Experts of a small language model: width 320, 96 experts in each of 13 layers.
Below are experts of layer 10 (counted from 0) of a mixture-of-experts language model. Rows are named router (the router's row for the expert), gate (a neuron's input weights, with its number), up (a neuron's input weights, with its number), down (a neuron's output weights, with its number) and show model dimensions 160-239. Each number is 500 + 25 x the weight over its row's rms, rounded and kept within 0 to 999. Numbers have three digits each.
Before each expert's rows: "comes before" lists some tokens at least twice as common just after its tokens as in all text; "mostly gets" lists some tokens that are sent to it at least half of the time. This comes from a sample of Wikipedia text that the model never trained on. Tokens count by the router's weight.

# expert 28
comes before: ",", " (", "'", " was", ";", " –"
mostly gets: " Smith", "ley", " Brown", "berg", " Jones", " Johnson"
router:576511508508471524474516486509480484541493497539508517498491471515462511510509481502494471493486491484527521514487495485524508496503480470484510511482509485461483485498492465525498509490565508496515486497472482512488490481516534511536460509
gate0:527508507537489542463527497510499520501492519498475550522488482476473536490511462467517460504500441500498531498507521487470470508540503502540498550478493519520456486478465473516503491461520514482513531494477500497509478501546524521506461489
up0:538496500500513523501509485496513519504487492492469521535480484514484493495489487505516498511486512455499512492480507485509476509521507493477530534483520515507522488492490492522558517512522512489531485476473472521516497492507463528494503468
down0:492463522466487506471513509499518494531500488477486473532521434502574469508475492498457536505500531536476533524499506562451499527517499465493457507537560511483486496529535499499454479504480548480496476498504543495485505508470523478515476509
gate1:497500518510478477494515523471497519496483522508500483481518502517481496485544493514488496504479521474482472553461510474495542504528526509513513495519555513505509481515478496523488580499482499419529484549487482514490462484496475569498503516
up1:490503484507502496493534508494513531498507466498484509488490481524502495504523502495538522540488491478461483509519499468487482488524502514534483529497476538464468490517534522504512510461519500453506531504493496494537520458501491529486486513
down1:501497522496486511511513476512480539491481488480488478485514510451483496505445498510509462486494515486454489460483463523475483492502522492481532522541563517482493521520481482465513479497541508453556509518534523506474505511493534509507528518
gate2:554473508514478500485515492575547514499511488495492501502474522501461510495473489505449476504507488480491565506501473511515474488495500493503520523511488482514498506514486443482531481517544480556527498515499473519538472514525487505524477503
up2:490501491510515514476483536476483513493480491500501541466488525457539484429493510461526491511464509508511498503585495502509503453476470472541525487519509479472499461484516503528501528555558479493472509499487510530491528495474484478492452493
down2:520524496459484515517461514501518565500448502463504535491542489478526512487482482483494460493507478522510489495524549474537524548494509439531485491477471542504506486520536503460483515477479480528580499518487527511518498499448504499487531516
gate3:485472507496496537527489510504489491551483500559508496502545492511502511473462522507527495510507499495494493505481508460488550512505488459488510506499485508494501538500539502516509521481479505495457487517521474481504515508499529500536500498
up3:495477539500521508549493524454553507454491465478477488520510524508496532522502502518470498493514528544511537518491498498505499571439498528493482517518453484495543494516510516502490507510454464454523457469510542519502495488480508488469486511
down3:475478506439536476505513520520512519498516536528515488498527495444510509517499508504502519473462461496478484449507456513464507487478499507486483490486495476498499512481501498542514486505470490507489462508555538468491488465515483494498552485
gate4:497500500487469512519498493464438509466499494499443502468550480461491515525534531505495473532512502508482504528495493506532523494498487514505487511486533505468528481460506439485499519514531483519523511481511491524530451500545494440453482531
up4:455453524502519507496508510514515493482473509484485553489520548511468438499462514475551572480471549510533474492494462510538481487524493502475529468502508453481491477495457461491546472502484524487546503490482460505474537505535536546499484484
down4:513531519466578526492493499496507478490514524513468480502477518512551462494522512489477515509549545508514485541547505520479477520518488487514484502480497537508539524486507480506515492502464510475446446477493520517499536545525489471507465527
gate5:495498523437545515506499446525495520513496537526475504527533490526518503506485528550520550490483524496463507470519507505485525487499474512462478552513516522464508509478518517494491497515552486491508496491512494525538479533495502507516512505
up5:497502494477494485477537470479528478505578498466555474488495448475487507504506492500554518523505458476515518510497489469536530513530566491514465448497491545518483487529532498466515483496510535503545487505539504493500522510448497528506509515
down5:520523514495532462525467519485498527477505572506527502527487530508505525513498491496502478529529502474476528513457501478527478514442502466500499463494494532512486469513544510479474491537563508540461496482498497481468499464528535490529511529
gate6:509483471518514513512555503519516525509513525533545489519517525532483531528500501524523511498492476516554460480496488502463490499501496471484536524500555457487494531476513495496507489479529516502508488489544519474538502497524498472522485488
up6:434510499532504506461476508490525565497504532493509513490516495519522465506506478526486504528549451509489500454506469449518469511508519502480509479535485491514508538526499514511488531520471497504507527480477522534475476469485477518498497491
down6:506497485524485531533524515439538497467474519506499439515530538513521529507479478496453505518489484530434491502496537522538536463502496504494495540486479552507489477494502506473473513497533507512503493485504511490473516472500509492473487489
gate7:519459500523466488511550509505501534476520516539500528497551508486465465486494525525472464501464518513503505497491517537531482505518528541473507536499468448474495495486464498464499519510514487486513496477545501561538498512529555522541505478
up7:555514467510515513535501519482555527479450474495507486458513459529475482446490481468437525514524479509507505500509513499524476490534507521475530520495497506525486503493469519497510506468506518492515453495543471458418542453494480459489536491
down7:489483493525473506514487465474501488502460521515504524519498486539492499481513532514484509532485495477505515511495474507495492519492515484515501482502466492461525500526525460484500473495494486520460505518483479494483494505540490522514490483
gate8:519522485488482524470471485463469497514505486488520481477530495506492477510562457493534560518483545485525471500490502541513498501471445515460483539516539492497459503504495478563492522505505513481448505519511503484518481490542450488497511500
up8:495522487522470513492522503497518482489522513506485536485496509482501488495498477479476490485474483551476515466476491510512524436489519496481523533493506480518510485489537456512457489474521485473482500530492488473418479517483480521517469482
down8:487494520495507550495474502511462464508461513527517490515457438487474495475479536503520508468493468490469503518489432494512510488501550499513489431463491533444484533508531484524468510457537505499472483483462554511491488518489478481496509503
gate9:527541458516539522511494482493515483493500433516458505496466485475469486473473511563499467495535484477457502494483522480524515462522490445485539455480460498529498498468492445516503514462523530504517506502549500453464527482560505513511526536
up9:522496493518487515454547481439505470538498500523522427506479463503540503523510547491506517484512531459501506465494489461489505480499509483498490512471489503443479474509490533476509499500496509466499496504506453516474515460503527474486497466
down9:501476466495491509526534520466506513510481519539513481482459497491479539457510508556483459500511489510536522496460496495456515503495506502496486518486501458471446481517449504518510560487488491457454469520476517522527522524528509540494520487
gate10:527428490463487502505468471484554481517512492459492514450486534497511519529488473469481519504502509478497511464509513477506517484475527497557529449512517513515464451514527490488522515474482462505523486448479464478529522526483519500507525523
up10:465519492511511500530488509449492494470548493499521503473447476488498534486459471530480536493501475551516444505483527490489487519541497498508493519464534496486502511511514487520527482462492534522486505456501496504476474431504472487509482447
down10:525523481518537488480480545510510518469514485515497497494486461479495458502511517522498509523514534502505518499492487487502452525450511524450473463485555510519494529512480511505501537501505524466517472495527535506497516510498485508508529505
gate11:461479498515461456464564522480488512498498526524515493465507488470497481505498486468526530500513486523518496516512494479484511529509490508504486507491517510504507472517537527573479531491526530490505495515509529502463455502494460462474467494
up11:479521501516520493462499468475512536528463497507498507489495489511526503536508478492472505490470485531532494533495531586469527514447545520456467530481504487506471482527514495504507520514517476492526470526574539474466480491499527486510507548
down11:510461518549515528494504500493519552516556493488554504532492499476502473470528507548457471494532482469505506524464505505482523472476511530542495497528520518508532509478508514520514544560498489514528484490494522532510509494475484526482540576
gate12:540476497504506513519487490503455516514481532506515459499529472507468504475514514506544509427504515445466487503499478487519496512517431532525537494519524521481473474504509498499504499505459480472471531493497513533513492531477515478491467515
up12:514493520510524513494504485465487473530503480548478468521533540500469477517496497498484515478530478529495512530505506469512490497530488477493509530489497455499500454519488497505523512448470500487510480559520487479529518529484467480501470503
down12:547498515489534498496493499501507518516476505515549475482500475508540477523541504493455522468453493501527490539535488522444448507491511491509466552501496540506470521472537450475521497500505513489522516486491518502443454452503507477514488474
gate13:491495472506505525550535518512513492516529550544531503510485465516506551479480471500485482471491539513458520499521498511548530475499510499499498533529499530492478477484470512543495510466528443489503488506479514476496476446496509498513473458
up13:461480477473466546496513546473500509507510508480504496526477515485543502482545497465476490457533570484499496462521502520544523500511514488481500497493511471472523522498449503543453529483479470477449482500520474478520517537524516511490469500
down13:515509481474480519490502500485440484506494484516478511474441516474520483558506448536536509480538498508520539502474459498467524503478512513482541509492524515543507535519523523494533473511506476520458522452535525493503493453497509480452499528
gate14:537491500493505513514500504560488532496501518504496537540512446513526518499507489488493506474462486504563486524525492526497492463492534488527521549481530508495512487492459469488521502564511543515476490524487477515513510476468497527501491516
up14:545474532484501493479502453480477528520494530463482474530468538464500428450515507487433512506491486494526503524508524489454473506465471462539509519518468513518501539503511516484454510453495500525485522474514503486499517492508539516460520503
down14:524532494538491489527497469504516514485533492499533494502471473486524565522495526502502509499485523510474485520461469470512479483492476456492528490499523499502502521476544518466498559506539464465442519545515551494534464460467479512528485479
gate15:474495523517519533496509468503524528531487538481518499501487497497519490503512474537536518500506517464463527469475485540498486473510521479529505446463510485473443539507482486477514471511460516530490481521529516485529503538542515514491489483
up15:487506496488508497550510471557512558486494512508477513455526505525477517463525485509523509456511508480493502551492481491512490508536509504520487477510516471522472547486537523460537462477490507521511525533479485467479489485432470510524469529
down15:477472546495457499521510490507502538518516526487469514493535474530517537498507520500478499533468524496465503472526491493542546505509487490495500500469541489530534559486500474510495517485489476526501502495547477521507497530490471536493483519
gate16:489511536522528499483519509507515493499536474476499490534526481515503545547473524481503525531468477505536533500504477496513482448478497498490535488532527498489553516473510484509481458497503471534525510496537509482517497507503491468541493489
up16:489518476520549507485514482544512496496486523526492528488471494505490476475485506504501531512466487471505484537497510463537464534500505510507502472473503505509497461492514510449480512509470523489510491494515453460543517455545458493515496525
down16:520506472492510527508473461490486444512508481519453518489498443522511476508515541509520543546507502520490548504506520459485524527547481464498494488505482450510500483515499539512511485508497538482513497501495471481512495537526439490495489481
gate17:521491503479501505521522522512502482504508541525484518508486495489511501536490471527515498481508452477514513536474449519528555551513518495518477514480515526457490504508509512527511515510473490545548490508484484524497481493514501499558466499
up17:507494483473572490478512470472536526512501513488530496478494511476482514507438513519545499497538564509446525493520526512512499490516507493454512466499536493493493482459511487449500526514514525518498515548523534487532467465529525533470528531
down17:470512474527497508511495474454483534516484472502537500530503428528508507511490491478502516482460522558487535515525469501501507544482484492454474496512466472469511476523513550569521484516520469462526496515519542501513474477471543517563531515
gate18:466516479493508518516529479498508546480515490518516485491495518537498470468511527491499474508518515463536477474504477487530508462466474506512484479465479491485462533552520523548496479521508519514480538532513492536511489509509492520539494507
up18:506536493502477494473537487509464459474507468495487521489482507489517498509485538526496545487505473509532510531518537514500489520484515507482533514509518518546541512487468515533492510503487521498545451510488511502475535524506494513498537508
down18:460521458502486522506497562477516472453496505491502531489491518550505522516470481535523499494505452488505510530491495544440446484472503442525605509494472537462516519511472502511513505492501495518502484489500536509485484498478493522529521522
gate19:522475524507467472487501521570443436517517483489521491526536485549520503478464508480507556543500475502490505479563508455481489522468465461500504499542518507481517523521512516500518515458499489481487486489480495507486553484527486491512483492
up19:514471468481451494510443520486467509499527544548487509491496521508514461519508528492483523540501495509517507515526483487519464497494444530477548479450505515477509463507496492489484497508534489505507540501466506552480549483513463509441454551
down19:511499488491487499451508513490463496493490488477524532481506490507458464513470510489521523506513499478513478507519493528493474490513493464527550505515483517487493475477468529497463503493495437533489470463459480467461510530519500492518504525
gate20:472513480478530545503452500504461481483496477474496492525478477487475547467491498506473472472476487486507545481507515447475508485509513550487495507541497525488509487464478471478538493506522551468491496464529511455515505511486538483507503571
up20:512561508480494501506493533509513486563452488492479543473509495474460473493501491502546471466511509473516511505524515546456464486539477504485525503480520515520521499505438509488514457476508500534512487504461454523502519470528498508495483461
down20:479517518487475438518487493451495539559524499516502499484541487513555510506470457500489494517539476469505528514470507458499451503466529519480470536463519510497425491553524487520512501560516494490462467525502535506467537497494469487487509541
gate21:473491471499492481483531507513535472494495468524497486484539514480487541517521484515512449532483481489496535488513505501487506491517497473496491498462510446458508455507539512504488529487532449467497525536488406493496502510536517514488458501
up21:466503518506518529485479520522477509469546492502527505525517473486549505540498531519491491502483506487508528482495487475512493510515499525437457518485539536494469488498482523482479495504534503525487512533493494518496504483477461525469502500
down21:476502440488552508490502466514519542480487481498504520474553459521531471523497519504456531503483490531507489527504531461472505498496473472456521445502522451470486521491511507522501478486515488512516516538513526497525523509463507493518505539
gate22:524535520522488510452508489500473531499548477488486473467523498546483485538498504446517495517497505520547509509522528489513519495501499539464502517464504471477517498458479503530478533517504481499490493445494504522535469530481499496469445524
up22:489489515526532461506493479451480508482525511513527465506508564486496519463511528508530490461512522495439495486463547514495524454480506502514513532510478524513454465516519529496546513515515519471509501532514480482469495451498503542466489439
down22:491506503503492518490481489497505531471487522480506532498489477517478502479462494471482490503462503503483497487503453507518477482530513508481520499488516564539482505532503484510530505513496493528427447476508474471542467459488493493503525536
gate23:557528537488491510530558519522518453469515482498499502496528468468479517468490483538471436518527506492464543524502500499469513499505480504470488545504504493433476467479546453461481502490541466503513512471481459519485539493509494506545515484
up23:528542514456524491511496496495512528513473469484481556499525508508504528469441494536516530489507493484482458524547504483491463554497506491501463507480530525538515483542496523488485486468465508474464533499473527487550471475492465477532513510
down23:481491539496478533509507492488520493482533536487489536522513472534510515497471525525548495491511535492484515501478511477517473474503519471503514514491547525524462467523507443496473497523492494522533516518507491495504518529526511490482532481
gate24:494520485528482529486467505528486511481473510463484497476492466468489541509496530511480482519546478495468491533468507519509514533505505465531500482475510515520492489482485483543495517518506489538492563479525529505481557517540507499458476484
up24:573503487490481508475522467509521550502477491507510499481470483469479512513491480511524442542490506487476561515508536501487499532500502499512498495512490493497484511500538453499522529498513505501503504505507481557475503502495513478493454521
down24:539503539506527461518542541505482503481527498539475475508497525484500469490512485486507496513484480464536520488514487534518501459496505498527494548512486497500496537483515512472500491463505486495521541486503481520489497511523515532505507538
gate25:492545528500520522501528483527520485504496486504503479538492546509511476538460521501499496496526538508514477534504539505495511505489532523505473511477497521514473504508516519524494485514530515522489517481561518469486493487500466504500482555
up25:471526467490499526448510489481524539498491534510496501532483503477475476525546501512538464529488514531486518519526502468490494523488507545523509499492467453496502528434490519512522478525515505464518495492469473533477529514545484546517524500
down25:472511510490514538477488509552499520479548518556444569542492505510463515534480526483493481518495506519472510523541485525494487512469474453486512517491483517531518511466530523491454484477521521471441499479511448478506504466483494524480489514
gate26:534518468490508535552471502506519472518491520497461525526469528501475508483493522536487522506542496445475459509515520541454491490496456515488489521481483508491467514518526471533496515536530536489479508468495524489507508473525492513516496533
up26:500487479459475498509485559508501522486487522500488505476522527537520504500465485530516512506501464490479491496512499448451513513514531469461505528459490503489525495507493497505494473475486495494482494508505494476567504496498506490489511501
down26:478526502460512453491491480502500490478519485523472544505496535485475483554466501531469490509512514513520495533499473500546479514519470516488512468472460455523460535525484479521512490489495498476487502507541507519513529526492486480499520480
gate27:553509495483487514491532535485525507491527493528484470490491507480492503558515499528474450498529484548474462509532499533524525546493511484507522555457495492488503526506531475533498480504524550549495503506526545507517472480502518487492458528
up27:473454514501496494488535509519526539489498469462482522494542489503506499459503502470511508514558567491483464549486469523529505487487498496516495503473518511538478513496426496484499485527496483529500463516503510532472489524474490504496533492
down27:515479500503479503517477517536465485534526487513499484517476529532528559514466492488469492503535501537479455546469457515477476492590500525540479506486489512432461493520472457486500506474503421482504499526501518489488487468542489476486481516
gate28:501478531459500517491501475519500514582536512494539496508508475517454491528500505463475536486529562532484516532535481509507531500519497468516529504499511452453483517496505493508551511447492515492483499514513502510485493479464523496529546524
up28:464506504476489545453469479521557452541495491543500515492490511507531487490502529503520505491489503529499528505464492481522512486472506491479515501470516502516494486506475547533483523497504461479506515481503527510481545509469468524500515476
down28:529480458484517510444512496500488501495534489509460499499528505495519498519524516563509493559452517485490492491466501534482473516498505526499468521461486549535516486506479537488472547486478506501516484526494492523494530488493496554499574477
gate29:544497521496482518507522484504446538496501518481514576541466493537532530539520493523520508482504519484517457495465500498524470504481464471471529503497556526523494491493512487475464496489486541495481492486481501467480451491500532498499518514
up29:438535514489499504490489485487517462512504477501472465463563545523459485482505506525500494484548502496522443472500455508513527517519499488528503522535483508486498528524492519567498470513513501456494525524492516492509497557449472527482499492
down29:491489493501496550486502452486474506474545501479508454514522462518470512484485488517510481472472487509557542520451521507507553465499488501510509467518461496497448520470504515475510496492471492494532466514529496494506451489483496504498501514
gate30:497511516485493534486527498527456491471438461543494514522553464476483509496550486523507484535445473505542502497490520490458516498504501483527482503465508509502506456470485505471527517510550473466511463512509526547504488481492515528499476497
up30:502487497490467492507511459482518477524516558486505459510487501451514508557543488473459488496491478506508534513534544509513465468530507484554558529516534525507491492519523491466493502501558503528556480522508499514500478466506517522464494498
down30:528504508484530495493497483518455517499456474502517481482522472517506454537467446511500493484486491502513496523507469485471508514491505478485518553503534505512499494490414507482468511513525560504533488513556505502506482502482536517519511513
gate31:497514500520492547509504505502485495524468526544542479502487471524468486456513468540514530484523511502525504501513498499513520452509461468514511518518499478490531519525487489525521522516494498521493525467494513471459542520512499520546502514
up31:499568494477517519494490491486514524555560527504503499508508457489537518497487491498461498563528506501516503494509485451516469511540502531463518521484465533511475480518488487493504545484463502491474496454498497518522512488525553534505489545
down31:505468511493514520548521544532467476513515512480449468529502473518516511495494503485498507550506554472508518505472479491498478490499475500527482465509497460513522488487478479517477454448459539468521532477518506511515523455545487502501541472